config.toml
num_hidden_layers = 10
hidden_size = 384
n_experts = 16
experts_per_token = 2
d_expert = 176
d_shared_expert = 320
hidden_act = "swiglu"
moe_layers = [1, 2, 3, 4, 5, 6, 7, 8, 9]
router_score = "sigmoid"
normalize_top_k = true
routed_scale = 1.0
balance_loss = 0.00379
balance_bias = false
n_groups = 4
groups_per_token = 1
shared_expert_gate = true
init_std_router = 0.0114
lr_router = 0.000565
vocab_size = 32768
norm = "rmsnorm"
norm_eps = 1e-05
tie_word_embeddings = true
optimizer = "muon_variant"
learning_rate = 0.00999
beta1 = 0.95
max_grad_norm = 0.5
batch_tokens = 65536
max_seq_len = 1024
train_tokens = 336700000
max_steps = 5138
dataset = "wikipedia_en"
Below are experts of layer 5 (counted from 0) of a mixture-of-experts language model. Rows are named router (the router's row for the expert), down (a neuron's output weights, with its number) and show model dimensions 96-191. Each number is 200 + 40 x the weight over its row's rms, rounded and kept within 0 to 999.
Before each expert's rows: "raises" lists some tokens whose logits its average output raises strongly, later layers aside. This comes from a sample of Wikipedia text that the model never trained on.

# expert 6
raises: "-", " and", "\n", " |", " (", " m"
router,179,174,226,214,227,243,228,216,245,227,231,176,148,176,203,234,254,264,212,234,178,211,195,276,252,224,179,233,103,207,225,216,238,213,221,252,302,225,225,207,192,207,240,274,268,172,199,201,203,174,225,194,126,199,189,284,250,256,169,221,141,158,220,148,203,131,163,244,167,199,212,186,140,172,170,173,194,238,175,286,173,199,151,225,127,176,143,247,260,193,204,257,183,215,198,231
down5,226,265,158,211,71,222,239,196,148,203,168,218,198,179,225,233,206,193,141,188,159,211,255,140,203,178,187,206,228,180,180,282,162,231,238,273,206,214,190,211,208,256,206,251,124,194,196,204,170,139,232,245,285,169,164,179,176,159,180,227,252,199,283,161,140,195,173,150,227,189,167,225,155,233,184,188,153,211,169,213,252,163,211,253,139,172,243,249,360,195,233,119,145,174,265,230
down6,114,138,211,117,255,158,143,219,229,258,183,178,239,76,250,189,215,198,266,179,197,189,213,221,181,234,190,125,194,239,201,155,180,182,130,245,190,236,270,236,201,201,116,202,187,240,184,211,216,262,118,164,195,169,254,238,249,257,184,218,235,304,189,230,231,180,161,246,154,205,220,146,132,164,165,247,168,240,165,209,185,184,211,204,160,265,208,234,211,277,139,171,217,203,165,241
down7,151,235,137,167,141,148,160,212,171,219,211,263,197,161,235,167,217,163,212,189,224,168,240,214,198,178,217,197,160,186,102,217,210,165,158,223,202,211,281,256,183,149,212,164,172,171,214,155,207,118,196,221,239,194,160,115,252,222,263,186,153,217,196,221,182,284,175,186,216,219,239,192,235,156,224,168,119,195,277,170,160,245,153,169,246,212,126,202,177,192,254,223,64,157,216,274
down8,185,141,243,202,252,229,163,214,180,164,210,182,217,248,155,267,204,142,181,217,192,264,149,180,199,223,178,164,222,304,204,259,160,183,117,254,196,206,270,222,185,94,246,247,209,181,185,189,208,190,243,143,155,208,113,190,208,166,166,196,209,130,211,226,159,171,223,226,212,300,168,181,228,141,167,178,233,218,198,154,184,158,186,188,233,222,171,234,117,196,235,230,163,160,221,275
down9,205,224,228,254,242,219,272,249,200,210,192,138,255,237,289,187,228,175,266,147,162,156,204,177,227,201,231,206,227,239,160,222,196,185,181,184,182,184,209,160,234,202,245,156,246,220,238,239,203,166,144,213,197,253,180,185,203,208,228,257,259,246,239,222,191,241,209,177,149,210,182,193,166,200,175,198,209,204,213,212,153,199,69,234,257,235,218,226,190,152,191,256,230,120,233,199
down10,208,219,259,126,219,203,148,183,112,160,152,147,216,221,194,213,221,215,172,167,193,268,252,148,218,161,213,210,208,254,158,209,161,268,223,187,219,219,195,199,184,206,215,164,268,200,248,163,232,207,194,254,262,260,216,193,244,230,189,222,137,215,172,166,184,223,258,137,176,141,263,212,198,215,268,187,123,302,144,189,218,205,154,205,194,284,178,244,238,145,172,220,148,214,225,159
down11,267,258,230,210,204,243,198,115,143,189,145,136,247,218,209,228,175,269,171,257,193,195,225,198,193,151,297,173,184,243,189,216,170,202,168,229,218,184,290,218,195,253,163,206,240,216,195,125,193,166,222,165,246,173,252,238,173,187,265,227,178,159,135,220,161,144,199,171,156,240,238,247,207,174,218,158,217,161,200,265,218,168,188,170,169,161,169,234,263,234,233,197,146,160,215,192
down12,252,225,203,204,179,178,208,183,187,131,243,143,204,180,220,175,208,252,290,178,99,180,160,213,197,254,233,169,234,133,202,183,235,210,186,219,200,258,190,191,183,181,203,237,198,205,167,295,142,246,178,267,216,256,222,189,168,221,146,196,263,153,168,232,170,204,172,219,169,186,158,198,197,250,189,246,189,128,273,222,148,220,254,162,157,234,122,183,195,252,192,235,127,188,171,286
down13,153,186,157,185,297,194,156,204,212,173,257,213,258,177,156,127,137,216,231,175,123,177,229,154,254,197,216,168,191,207,125,206,202,129,226,297,275,161,186,217,196,136,220,195,244,195,198,290,270,170,214,266,197,246,167,226,176,254,104,147,211,216,204,175,282,156,243,159,219,204,234,98,211,201,205,241,240,206,153,253,149,226,177,211,122,227,192,215,135,181,205,206,203,169,170,222
down14,203,168,202,206,245,107,151,234,230,265,206,181,91,241,231,186,265,170,172,155,223,174,292,249,284,234,155,125,163,263,206,212,211,198,117,172,266,211,173,200,253,222,137,190,138,221,196,211,205,198,137,178,202,133,268,194,207,239,204,215,288,268,214,268,214,266,229,229,165,189,196,187,202,197,193,177,218,212,178,188,159,190,191,238,209,133,186,270,187,196,186,201,246,230,198,266

# expert 11
raises: "\n", " (", " and", "-", ",", " d"
router,227,190,213,170,253,262,252,196,230,256,192,255,213,178,190,234,241,111,185,195,255,242,238,256,235,164,207,176,124,241,250,218,222,221,268,223,227,163,174,204,183,163,191,186,186,154,244,135,147,208,247,189,189,181,104,216,191,202,209,208,209,226,203,144,205,220,216,195,179,148,142,230,153,186,174,199,182,223,166,238,213,208,147,158,154,227,223,266,271,110,236,121,159,225,200,218
down5,170,150,198,221,191,225,194,240,134,180,189,177,249,122,215,194,144,267,244,161,245,167,215,270,86,220,172,149,242,159,188,125,210,188,239,191,131,155,246,154,252,205,129,170,201,160,203,172,193,205,125,187,180,161,146,228,208,118,192,281,222,171,179,166,217,237,207,195,224,171,179,250,258,165,188,154,205,215,188,143,270,179,221,180,290,259,191,265,225,169,204,255,189,167,181,160
down6,211,201,227,235,149,173,161,284,194,197,140,190,135,201,211,210,142,226,192,171,181,259,182,197,163,176,164,183,220,159,212,267,137,177,224,191,195,198,285,182,204,238,175,196,191,259,155,244,85,191,215,259,139,274,174,257,246,255,185,255,205,185,148,267,237,192,202,183,197,212,164,156,131,230,163,198,153,220,172,265,261,271,176,193,140,162,135,202,197,183,221,177,222,142,260,234
down7,157,165,211,253,169,213,247,150,202,229,189,196,212,154,271,261,146,179,149,171,184,224,279,251,270,218,174,148,208,204,162,316,190,199,230,258,198,209,235,186,225,237,198,175,226,136,253,155,239,201,220,226,202,147,209,219,92,220,179,220,198,181,201,198,174,156,231,257,239,178,202,246,195,160,213,175,198,197,190,130,183,172,202,225,215,200,216,143,264,165,275,204,128,125,177,246
down8,230,163,218,169,211,210,156,141,196,140,225,131,215,171,218,177,222,189,202,202,133,246,166,143,142,237,238,193,169,168,216,149,188,152,91,183,218,254,227,201,185,223,168,226,163,243,186,195,217,168,181,225,254,268,205,195,212,240,201,226,232,247,171,156,234,217,172,139,104,132,179,234,236,198,111,195,213,203,183,232,280,189,120,170,209,133,153,175,216,199,166,224,254,134,261,203
down9,221,188,268,224,223,195,172,148,225,198,231,194,225,230,144,205,217,287,299,230,191,121,230,196,196,256,151,198,175,170,163,258,252,179,223,232,244,183,148,179,133,192,144,234,232,225,224,252,214,237,146,227,223,181,202,186,155,248,198,98,202,220,224,233,205,184,184,138,201,318,185,150,223,129,263,151,170,170,236,221,179,180,160,221,183,182,272,188,110,213,283,208,299,199,246,245
down10,219,185,148,260,126,218,140,179,183,187,215,134,181,223,265,118,209,241,176,243,221,174,184,255,116,158,203,247,220,241,176,180,236,164,260,186,256,206,251,159,108,252,167,194,248,199,194,169,123,268,206,161,128,182,294,229,167,236,124,191,235,248,237,245,203,220,199,140,239,198,227,221,141,151,220,169,151,230,232,225,207,211,247,171,224,291,210,138,285,199,152,172,176,217,175,153
down11,205,236,224,216,153,177,214,166,243,233,269,128,241,213,241,182,222,213,254,217,153,197,195,283,239,148,239,168,168,250,196,285,200,207,200,206,155,259,170,260,209,177,236,134,184,201,229,210,191,155,224,181,194,234,106,241,172,240,190,206,237,161,183,160,114,245,288,244,148,183,157,230,215,182,262,224,185,166,221,175,219,293,172,226,214,181,199,222,246,183,137,208,224,179,181,248
down12,122,195,241,198,246,210,188,305,181,199,213,250,191,196,244,204,171,215,186,201,231,171,210,125,212,156,238,169,174,182,155,271,189,169,199,210,122,203,195,254,178,204,187,175,210,175,153,201,214,89,214,196,192,204,193,198,142,213,174,239,154,232,254,166,178,249,159,240,185,233,181,154,218,223,137,214,184,160,239,215,217,160,217,261,230,187,198,256,248,179,182,168,185,217,147,193
down13,210,194,175,136,245,179,204,277,251,250,225,168,203,182,162,282,195,217,141,250,196,152,158,225,265,161,176,216,187,260,253,237,189,222,147,236,217,244,179,261,197,124,228,224,214,226,257,165,222,243,180,231,188,163,185,229,236,219,188,166,234,149,176,141,232,203,213,134,198,248,224,131,126,157,129,216,229,152,144,266,216,208,212,227,153,234,126,206,155,239,159,227,128,175,210,195
down14,237,184,184,190,176,167,297,185,201,199,229,162,164,161,206,156,300,237,203,190,196,258,197,241,248,187,265,138,173,197,189,236,164,198,158,213,185,240,200,201,278,223,235,237,204,139,246,193,317,242,195,130,230,173,192,265,245,259,205,176,192,195,143,191,202,154,161,188,206,338,148,246,226,226,172,250,223,243,197,226,237,158,189,228,141,189,204,199,118,174,193,174,207,226,216,148

# expert 2
raises: ".", "o", "in", "av", "ar", " in"
router,208,254,205,232,163,200,204,188,205,272,171,291,157,242,121,226,251,204,161,180,215,274,165,208,195,185,218,183,166,178,202,177,164,234,291,214,260,195,227,233,203,207,187,179,218,179,232,301,184,214,218,200,138,190,177,218,164,232,182,182,173,199,328,178,179,232,225,183,199,237,216,257,151,175,264,233,234,158,201,235,204,225,144,255,163,229,172,264,204,250,223,233,206,257,177,239
down0,238,179,226,211,197,233,221,260,188,248,250,233,218,184,185,269,222,241,260,163,239,226,195,159,250,254,220,251,254,154,127,103,225,202,256,210,171,190,241,206,240,233,181,272,264,205,237,206,211,162,150,241,281,205,236,200,225,225,245,201,210,176,184,169,179,227,131,201,195,221,241,124,220,124,166,211,235,180,221,194,240,238,176,204,256,250,228,188,166,176,229,213,245,307,219,226
down1,212,178,207,228,210,192,173,221,169,150,167,107,213,168,197,160,147,186,232,188,180,164,158,242,189,195,164,229,130,209,204,177,189,186,191,194,190,213,129,148,162,212,211,220,212,182,224,157,174,185,223,207,197,165,123,142,177,304,154,245,162,245,192,230,233,244,165,159,186,190,188,221,140,169,185,198,210,99,197,97,142,245,234,156,251,176,215,187,199,177,209,191,137,202,194,177
down2,217,182,119,238,225,165,174,183,228,249,212,151,184,195,193,221,214,231,292,202,189,175,181,268,225,193,186,247,183,179,158,212,269,184,289,228,238,195,269,208,185,130,169,120,175,165,172,208,154,203,199,212,231,196,178,227,278,181,185,233,190,139,205,201,207,170,166,250,189,228,143,140,191,160,98,286,181,223,197,175,171,237,125,161,319,208,216,170,172,196,213,171,152,183,152,271
down3,185,188,204,198,236,151,213,152,222,189,199,293,257,228,191,160,211,204,212,176,190,162,226,226,240,145,186,235,172,241,263,215,237,198,169,230,266,143,261,255,170,254,273,189,205,191,195,186,256,154,163,209,184,216,202,144,177,182,164,245,198,139,184,228,264,165,191,137,260,192,195,189,184,225,178,216,199,197,237,213,217,190,255,241,210,206,205,267,216,184,189,127,164,239,267,143
down4,208,162,192,174,225,147,172,211,178,324,202,291,118,232,155,257,220,250,272,193,167,182,226,171,210,154,215,169,238,168,161,214,126,187,169,223,246,202,216,208,194,259,203,216,167,223,193,206,258,306,258,180,217,191,231,290,176,191,195,195,199,194,210,233,263,188,216,241,234,213,191,211,178,172,146,236,212,217,226,282,197,176,221,203,175,323,171,244,176,259,189,237,139,185,164,146
down5,150,279,218,242,222,102,152,209,184,183,131,153,183,215,204,226,227,193,258,174,151,229,224,294,217,145,132,246,211,175,216,170,248,264,203,185,194,172,185,161,234,205,166,197,182,184,213,163,211,199,258,107,176,178,235,257,196,173,128,223,228,176,151,240,193,190,190,232,247,146,174,167,164,215,184,194,167,184,195,180,229,283,220,127,197,210,158,181,209,143,232,141,128,116,154,182
down6,255,137,202,219,281,182,174,230,177,177,193,235,279,181,222,213,189,178,230,135,238,152,166,254,178,249,218,238,181,252,257,151,230,188,226,257,169,247,252,211,230,193,201,225,227,197,211,164,113,166,239,161,157,203,128,208,223,252,250,236,142,200,249,243,152,277,222,200,213,131,172,185,238,225,250,165,173,163,177,162,153,197,204,225,130,271,125,184,160,278,243,199,103,231,192,236
down7,180,224,158,182,159,230,181,206,155,291,214,113,163,139,190,212,209,181,158,214,166,257,182,210,154,197,187,226,193,214,213,156,165,257,174,195,199,188,211,230,205,165,190,207,151,221,143,220,244,231,246,164,275,169,196,180,171,227,184,193,219,268,182,202,199,280,229,190,140,213,224,187,209,160,179,180,221,188,170,119,206,268,125,257,208,94,179,220,233,254,228,215,254,255,228,244
down8,114,189,211,214,201,240,146,264,196,210,217,153,251,229,211,246,168,218,194,133,202,178,206,198,191,186,204,159,261,235,172,192,231,166,192,196,219,204,175,151,216,245,192,189,140,195,234,171,91,158,254,171,186,203,216,295,147,232,205,153,302,155,112,129,255,151,165,232,112,250,231,209,232,195,175,214,239,258,190,185,231,161,189,181,176,195,237,185,179,230,231,226,227,245,191,173
down9,199,174,199,116,232,238,224,261,181,203,253,213,229,152,199,204,166,194,175,160,144,223,261,181,288,267,225,256,187,273,192,218,132,189,232,192,196,144,138,275,137,223,171,152,208,224,225,168,186,172,196,275,128,155,167,170,130,219,200,219,258,218,159,169,211,176,234,201,137,197,187,255,118,145,231,162,228,170,212,248,224,191,252,157,234,187,164,215,174,193,171,209,262,224,208,208

# expert 12
raises: "us", "el", "r", "ul", "le", "em"
router,219,190,203,187,162,169,138,180,263,228,215,203,171,194,99,237,241,222,191,253,215,207,227,223,225,201,153,88,137,211,198,285,205,171,249,256,248,165,190,214,232,255,204,205,169,134,190,267,173,202,219,102,255,213,145,133,139,278,175,200,171,146,248,228,200,177,244,249,207,215,182,146,200,244,191,204,193,189,215,166,184,268,152,259,224,223,187,264,282,180,213,223,207,142,224,222
down5,233,190,173,216,240,178,225,201,167,217,205,153,211,218,205,187,243,156,169,194,148,168,178,183,174,220,229,282,270,241,178,255,254,244,155,162,226,231,199,229,218,239,212,189,219,161,220,186,238,241,179,159,249,242,193,230,197,196,167,235,182,223,165,184,151,235,137,195,176,124,172,230,229,235,189,224,224,252,186,256,209,211,234,203,201,206,164,147,188,139,159,230,214,217,170,166
down6,238,186,153,180,146,177,162,250,266,230,180,205,208,153,240,178,180,209,267,180,175,256,254,230,226,230,159,201,196,198,262,136,150,179,206,236,164,180,280,243,257,254,224,240,195,208,183,216,191,237,204,239,142,200,167,199,176,204,224,218,138,177,255,155,229,218,156,198,131,225,166,180,290,148,222,153,235,247,254,208,197,258,162,187,167,230,207,219,185,186,224,189,236,323,197,166
down7,199,205,176,234,218,202,145,203,235,189,105,188,230,203,195,191,259,206,220,150,153,213,225,193,196,255,193,179,173,141,178,145,239,179,179,205,198,226,184,259,218,192,185,238,205,176,269,167,190,160,217,211,298,183,307,241,260,214,233,196,136,236,292,192,191,125,232,174,219,242,259,197,259,171,158,165,129,108,248,215,174,123,236,200,195,251,242,206,179,207,199,189,222,152,162,174
down8,262,202,162,204,216,228,160,176,274,130,163,197,186,254,197,199,207,262,223,157,218,213,262,157,212,189,230,208,194,220,196,225,192,165,213,250,236,197,261,173,290,255,298,245,159,215,221,201,234,113,238,116,211,204,185,246,188,197,259,182,218,231,200,285,243,220,152,266,139,142,219,209,208,196,247,180,205,231,173,207,203,209,199,197,233,183,238,166,167,243,143,230,235,207,311,230
down9,253,152,177,218,141,232,197,186,157,197,244,223,249,205,203,169,235,250,147,261,181,231,205,203,217,209,158,192,270,189,204,174,280,252,243,239,211,203,261,171,195,213,212,177,162,209,175,284,198,257,239,228,244,220,268,236,148,140,255,228,188,162,279,274,193,158,245,252,207,233,126,236,267,138,259,241,241,259,197,253,112,179,189,187,185,219,201,220,226,174,214,158,195,174,168,184
down10,183,198,269,133,210,218,205,147,224,153,194,127,140,237,226,223,165,178,202,130,240,175,211,197,285,257,136,183,201,161,169,233,230,270,172,217,212,238,153,238,198,158,187,226,161,200,180,195,196,138,152,175,157,233,249,127,180,247,278,211,187,150,187,186,281,130,216,215,168,194,177,271,193,222,200,234,160,217,258,272,220,201,200,173,267,245,223,188,153,260,126,254,150,206,157,266
down11,180,210,268,152,116,209,220,213,213,209,169,187,155,263,185,180,180,145,283,211,214,211,198,136,179,230,172,192,175,134,190,208,206,208,212,203,227,225,229,226,183,171,209,242,227,216,283,223,234,154,163,185,211,219,274,149,180,245,108,202,149,225,179,170,167,149,141,234,186,256,207,129,171,251,190,171,220,211,170,189,214,158,153,177,164,195,183,294,152,115,151,143,241,238,186,227
down12,177,283,133,195,173,112,240,190,173,258,196,186,227,219,121,126,244,229,231,195,314,220,235,230,186,176,221,113,199,227,209,175,194,173,250,305,239,163,198,151,184,227,182,165,237,167,111,168,156,201,200,261,133,162,141,185,174,302,182,247,195,178,171,194,218,195,183,145,140,234,167,214,138,160,160,232,181,226,158,145,210,170,242,196,121,183,165,158,294,160,213,216,240,152,194,270
down13,180,144,170,226,196,230,233,184,200,178,194,221,209,186,213,210,251,168,234,251,247,190,140,167,270,202,118,193,196,168,204,200,226,196,200,205,214,204,133,175,253,197,189,225,122,150,178,175,191,244,145,197,150,259,139,153,154,150,241,147,234,240,100,213,263,177,240,171,236,233,203,218,115,261,236,221,212,217,228,209,229,273,256,152,180,177,163,175,135,160,158,183,154,188,237,175
down14,227,244,175,291,183,201,175,191,180,162,179,235,224,197,226,141,141,203,141,139,198,144,167,277,248,148,193,182,272,201,255,166,205,253,264,230,155,186,247,239,204,206,199,182,211,190,222,209,224,148,199,192,258,248,207,210,289,183,298,182,213,175,195,157,142,169,221,272,182,210,231,106,239,210,173,219,252,128,257,213,149,177,284,257,163,167,201,258,198,229,206,188,187,212,229,161

# expert 15
raises: " and", " in the", ",", " "
router,222,179,207,253,234,210,241,176,242,175,233,201,165,140,181,270,245,216,196,217,193,209,133,246,198,225,204,204,173,203,186,133,231,274,201,245,286,192,257,218,200,173,226,235,214,214,226,217,184,238,231,153,194,233,173,252,228,159,160,221,180,171,244,84,188,209,228,197,174,199,180,179,142,159,174,157,238,147,261,196,136,229,212,191,219,239,146,269,158,194,186,133,185,203,188,255
down0,191,269,142,196,231,180,253,164,176,153,168,131,174,236,184,135,212,209,190,236,146,216,221,205,171,187,174,208,236,231,226,183,221,215,226,237,137,208,238,260,154,174,132,178,154,191,139,176,160,211,140,138,326,167,203,190,203,188,242,195,253,201,141,238,128,213,216,288,195,171,227,156,132,210,244,214,188,146,155,135,157,167,214,171,192,219,200,155,233,220,241,173,249,171,281,248
down1,225,210,158,284,171,215,183,230,233,154,136,105,304,169,115,218,176,141,222,200,207,177,184,248,293,218,155,236,200,231,252,162,189,244,233,198,183,227,205,165,172,193,132,146,187,159,200,185,222,196,236,194,211,260,237,200,163,157,138,232,197,223,190,238,147,226,255,277,173,176,228,197,179,125,184,278,229,194,239,178,153,260,170,212,232,222,223,149,226,247,192,208,144,188,186,212
down2,168,231,250,191,201,246,268,188,294,210,313,245,208,155,177,183,185,157,232,115,184,122,212,213,255,252,198,192,180,254,199,243,186,192,199,201,112,237,142,170,172,207,198,173,197,184,298,198,173,186,216,157,238,213,184,227,212,226,235,205,243,217,216,252,212,213,189,151,208,242,240,165,228,202,134,138,242,180,206,262,275,169,229,223,165,231,255,255,222,154,202,223,215,192,133,220
down3,250,148,219,122,187,214,178,151,219,217,234,209,169,186,195,234,188,233,200,189,157,260,191,218,234,138,190,118,187,221,202,224,261,208,168,143,196,162,295,194,212,141,226,171,219,200,225,243,205,273,193,142,172,187,233,262,143,218,173,215,236,236,237,157,234,196,184,132,210,309,175,179,215,127,120,147,192,240,186,180,213,209,253,189,152,196,193,223,211,204,297,223,224,229,257,175
down4,186,243,136,218,227,227,196,245,151,205,221,220,182,200,165,200,236,262,246,184,200,198,155,229,171,249,188,106,172,219,200,160,258,152,234,232,182,206,177,275,164,229,214,175,233,180,259,205,249,181,236,223,221,222,221,215,215,213,214,210,223,129,220,163,149,178,182,193,193,128,217,154,153,230,258,119,177,203,146,217,147,197,171,244,212,210,112,193,168,146,237,178,216,214,185,140
down5,201,177,160,226,231,221,216,262,148,132,166,249,172,192,203,201,205,162,263,204,197,274,229,231,211,188,238,213,172,202,180,185,151,155,196,225,191,185,249,193,230,170,235,114,159,201,245,158,188,215,163,161,198,145,182,211,230,203,162,310,189,150,161,145,154,189,220,244,160,273,208,221,220,278,221,211,71,253,124,224,240,158,198,213,181,145,248,248,170,175,108,286,175,212,223,184
down6,207,172,215,138,224,172,171,139,181,117,245,134,237,173,180,247,191,249,216,148,186,262,169,144,181,245,269,173,145,257,221,211,256,192,177,227,197,229,139,222,197,204,183,158,125,230,263,214,218,122,218,307,220,251,167,200,314,213,233,234,188,187,238,249,153,168,199,209,170,293,224,203,196,249,152,269,205,226,198,111,137,153,197,201,210,296,124,149,232,230,186,222,154,193,170,230
down7,207,208,214,241,189,231,214,199,191,291,166,177,290,174,159,217,194,190,141,165,167,206,99,308,208,223,243,186,280,235,177,169,207,239,175,272,192,221,159,214,221,218,114,237,239,254,228,251,216,218,202,205,149,212,169,262,206,204,208,195,218,271,189,104,145,196,172,163,252,179,194,128,166,220,169,108,165,188,205,289,176,165,219,192,168,237,133,181,259,138,205,207,187,135,166,161
down8,202,164,129,197,149,152,155,199,266,213,185,244,232,232,299,252,199,258,97,178,214,160,216,151,148,306,217,201,251,159,194,238,166,153,226,202,242,179,253,234,175,141,242,175,268,241,216,233,226,217,243,153,194,183,244,192,153,282,193,178,246,213,196,225,201,174,150,233,177,198,145,176,268,239,189,230,181,168,161,220,230,221,207,223,195,173,113,238,221,222,223,236,154,165,174,207
down9,221,206,213,226,127,199,179,166,139,197,223,164,216,118,147,167,177,182,207,146,202,196,171,140,105,230,179,244,179,221,283,221,245,134,157,275,205,253,195,148,251,238,204,286,236,217,221,233,114,171,265,193,158,183,166,168,297,207,232,218,193,269,139,263,162,79,271,188,216,189,205,254,177,224,177,164,248,232,277,208,175,224,206,189,112,228,214,71,220,171,228,171,116,201,148,160

# expert 13
raises: "\n", "\n\n", "1", "2", "3", "4"
router,265,196,165,257,243,231,237,264,206,258,179,213,197,224,240,182,232,199,189,189,176,240,232,215,241,167,223,219,195,135,231,240,185,214,196,187,218,239,228,213,197,169,200,222,159,226,214,202,139,260,177,175,193,234,178,213,234,195,175,186,186,190,246,200,186,254,99,137,227,176,194,199,183,123,216,170,108,220,175,257,132,206,133,219,142,210,222,201,272,225,248,238,185,233,155,234
down0,241,258,227,192,163,152,223,148,178,191,157,284,266,217,200,198,199,236,206,240,179,198,232,224,206,123,130,157,168,160,214,231,182,188,195,148,170,183,193,215,268,184,167,194,196,170,210,135,188,155,187,169,238,175,236,229,163,246,189,176,245,190,197,159,151,184,141,223,234,190,253,216,189,279,179,132,153,182,225,129,216,206,246,250,222,186,213,194,177,215,237,206,263,251,215,195
down1,221,131,159,191,265,237,180,184,174,179,94,176,141,251,257,207,177,229,193,189,193,198,204,205,248,199,195,234,215,159,168,220,231,178,210,251,164,188,163,166,203,137,333,234,207,226,243,185,184,201,192,158,208,238,256,208,279,235,232,218,151,246,206,255,208,231,209,181,210,212,170,159,146,218,176,151,221,85,212,239,198,184,207,132,216,262,217,148,187,144,132,160,273,163,227,172
down2,153,162,247,221,202,236,240,264,161,179,126,207,223,220,213,227,206,256,234,160,210,173,187,165,300,225,170,251,228,259,201,263,224,166,190,190,210,174,220,231,240,225,210,171,199,274,243,226,238,207,114,92,296,211,243,290,206,197,163,206,182,251,187,138,213,275,243,210,168,175,243,166,219,221,143,140,167,228,251,211,234,188,219,189,176,226,197,185,233,203,138,144,208,183,196,166
down3,182,160,63,161,202,215,213,162,211,141,206,169,258,242,238,201,227,173,199,204,233,221,196,197,272,210,159,199,209,158,189,220,179,262,208,189,206,221,232,226,222,230,134,222,191,157,223,236,191,253,118,166,204,252,161,146,189,246,156,211,210,170,210,142,240,186,215,159,187,172,293,221,189,224,147,180,186,245,135,237,151,296,193,167,256,211,250,174,215,183,175,183,188,166,175,238
down4,142,242,274,231,216,214,186,188,260,188,269,246,251,252,242,212,167,206,216,181,112,227,140,193,227,218,244,236,230,282,184,184,200,187,230,107,160,233,150,165,249,274,131,190,255,139,208,191,184,135,197,104,283,217,200,173,168,187,94,209,222,234,198,192,269,200,168,231,188,150,217,269,166,225,171,216,218,236,173,188,226,263,174,210,166,217,191,249,226,252,176,284,191,230,250,167
down5,201,245,138,207,214,243,192,214,156,237,217,211,140,248,178,185,222,140,220,199,152,209,205,168,180,119,216,271,149,207,260,205,201,243,173,229,186,219,275,199,191,226,176,170,293,141,231,190,174,197,207,210,219,232,221,181,170,193,168,244,112,233,162,266,283,217,245,209,154,152,203,250,226,148,267,230,171,258,194,201,175,203,202,134,172,180,181,145,256,265,170,212,157,223,154,237
down6,243,179,213,160,221,247,290,167,168,201,162,243,232,169,136,209,176,229,212,294,225,152,116,215,95,245,239,189,130,212,223,217,213,189,245,196,229,233,254,175,245,218,144,211,157,242,177,154,224,223,163,181,178,246,202,202,201,216,256,159,238,226,193,157,147,193,169,181,182,229,194,197,254,213,205,249,245,230,170,189,155,252,175,197,184,163,233,223,168,185,226,188,199,124,182,257
down7,239,235,172,239,185,196,287,237,91,175,194,177,191,198,122,194,180,187,204,131,218,248,144,199,215,265,267,207,155,164,165,220,126,199,136,238,165,236,170,163,215,167,210,226,181,236,146,249,156,243,198,237,290,184,192,168,174,184,218,199,240,260,187,170,253,202,216,207,206,237,114,266,223,157,225,201,162,251,177,256,193,151,232,186,167,190,156,227,274,197,185,255,225,219,125,168
down8,130,273,248,107,208,250,157,215,199,156,199,201,136,241,142,264,187,192,172,237,185,208,279,227,136,206,220,196,241,211,158,192,184,260,185,262,239,142,173,245,207,211,251,167,232,175,237,225,172,206,220,166,215,180,227,197,193,253,210,111,229,251,167,209,244,222,159,208,186,266,184,193,188,169,212,237,214,178,273,216,202,199,126,176,171,202,182,253,139,172,231,183,203,215,148,224
down9,124,184,185,131,262,260,162,175,246,225,246,186,117,183,179,243,205,240,174,195,122,157,240,224,242,226,119,144,185,231,203,198,207,243,196,252,214,154,219,151,229,167,196,221,213,173,196,203,137,140,190,212,207,210,230,218,190,163,216,178,168,222,210,218,141,185,91,223,245,229,205,215,203,224,128,166,250,237,237,217,209,197,173,195,154,262,199,222,211,246,254,223,227,206,217,140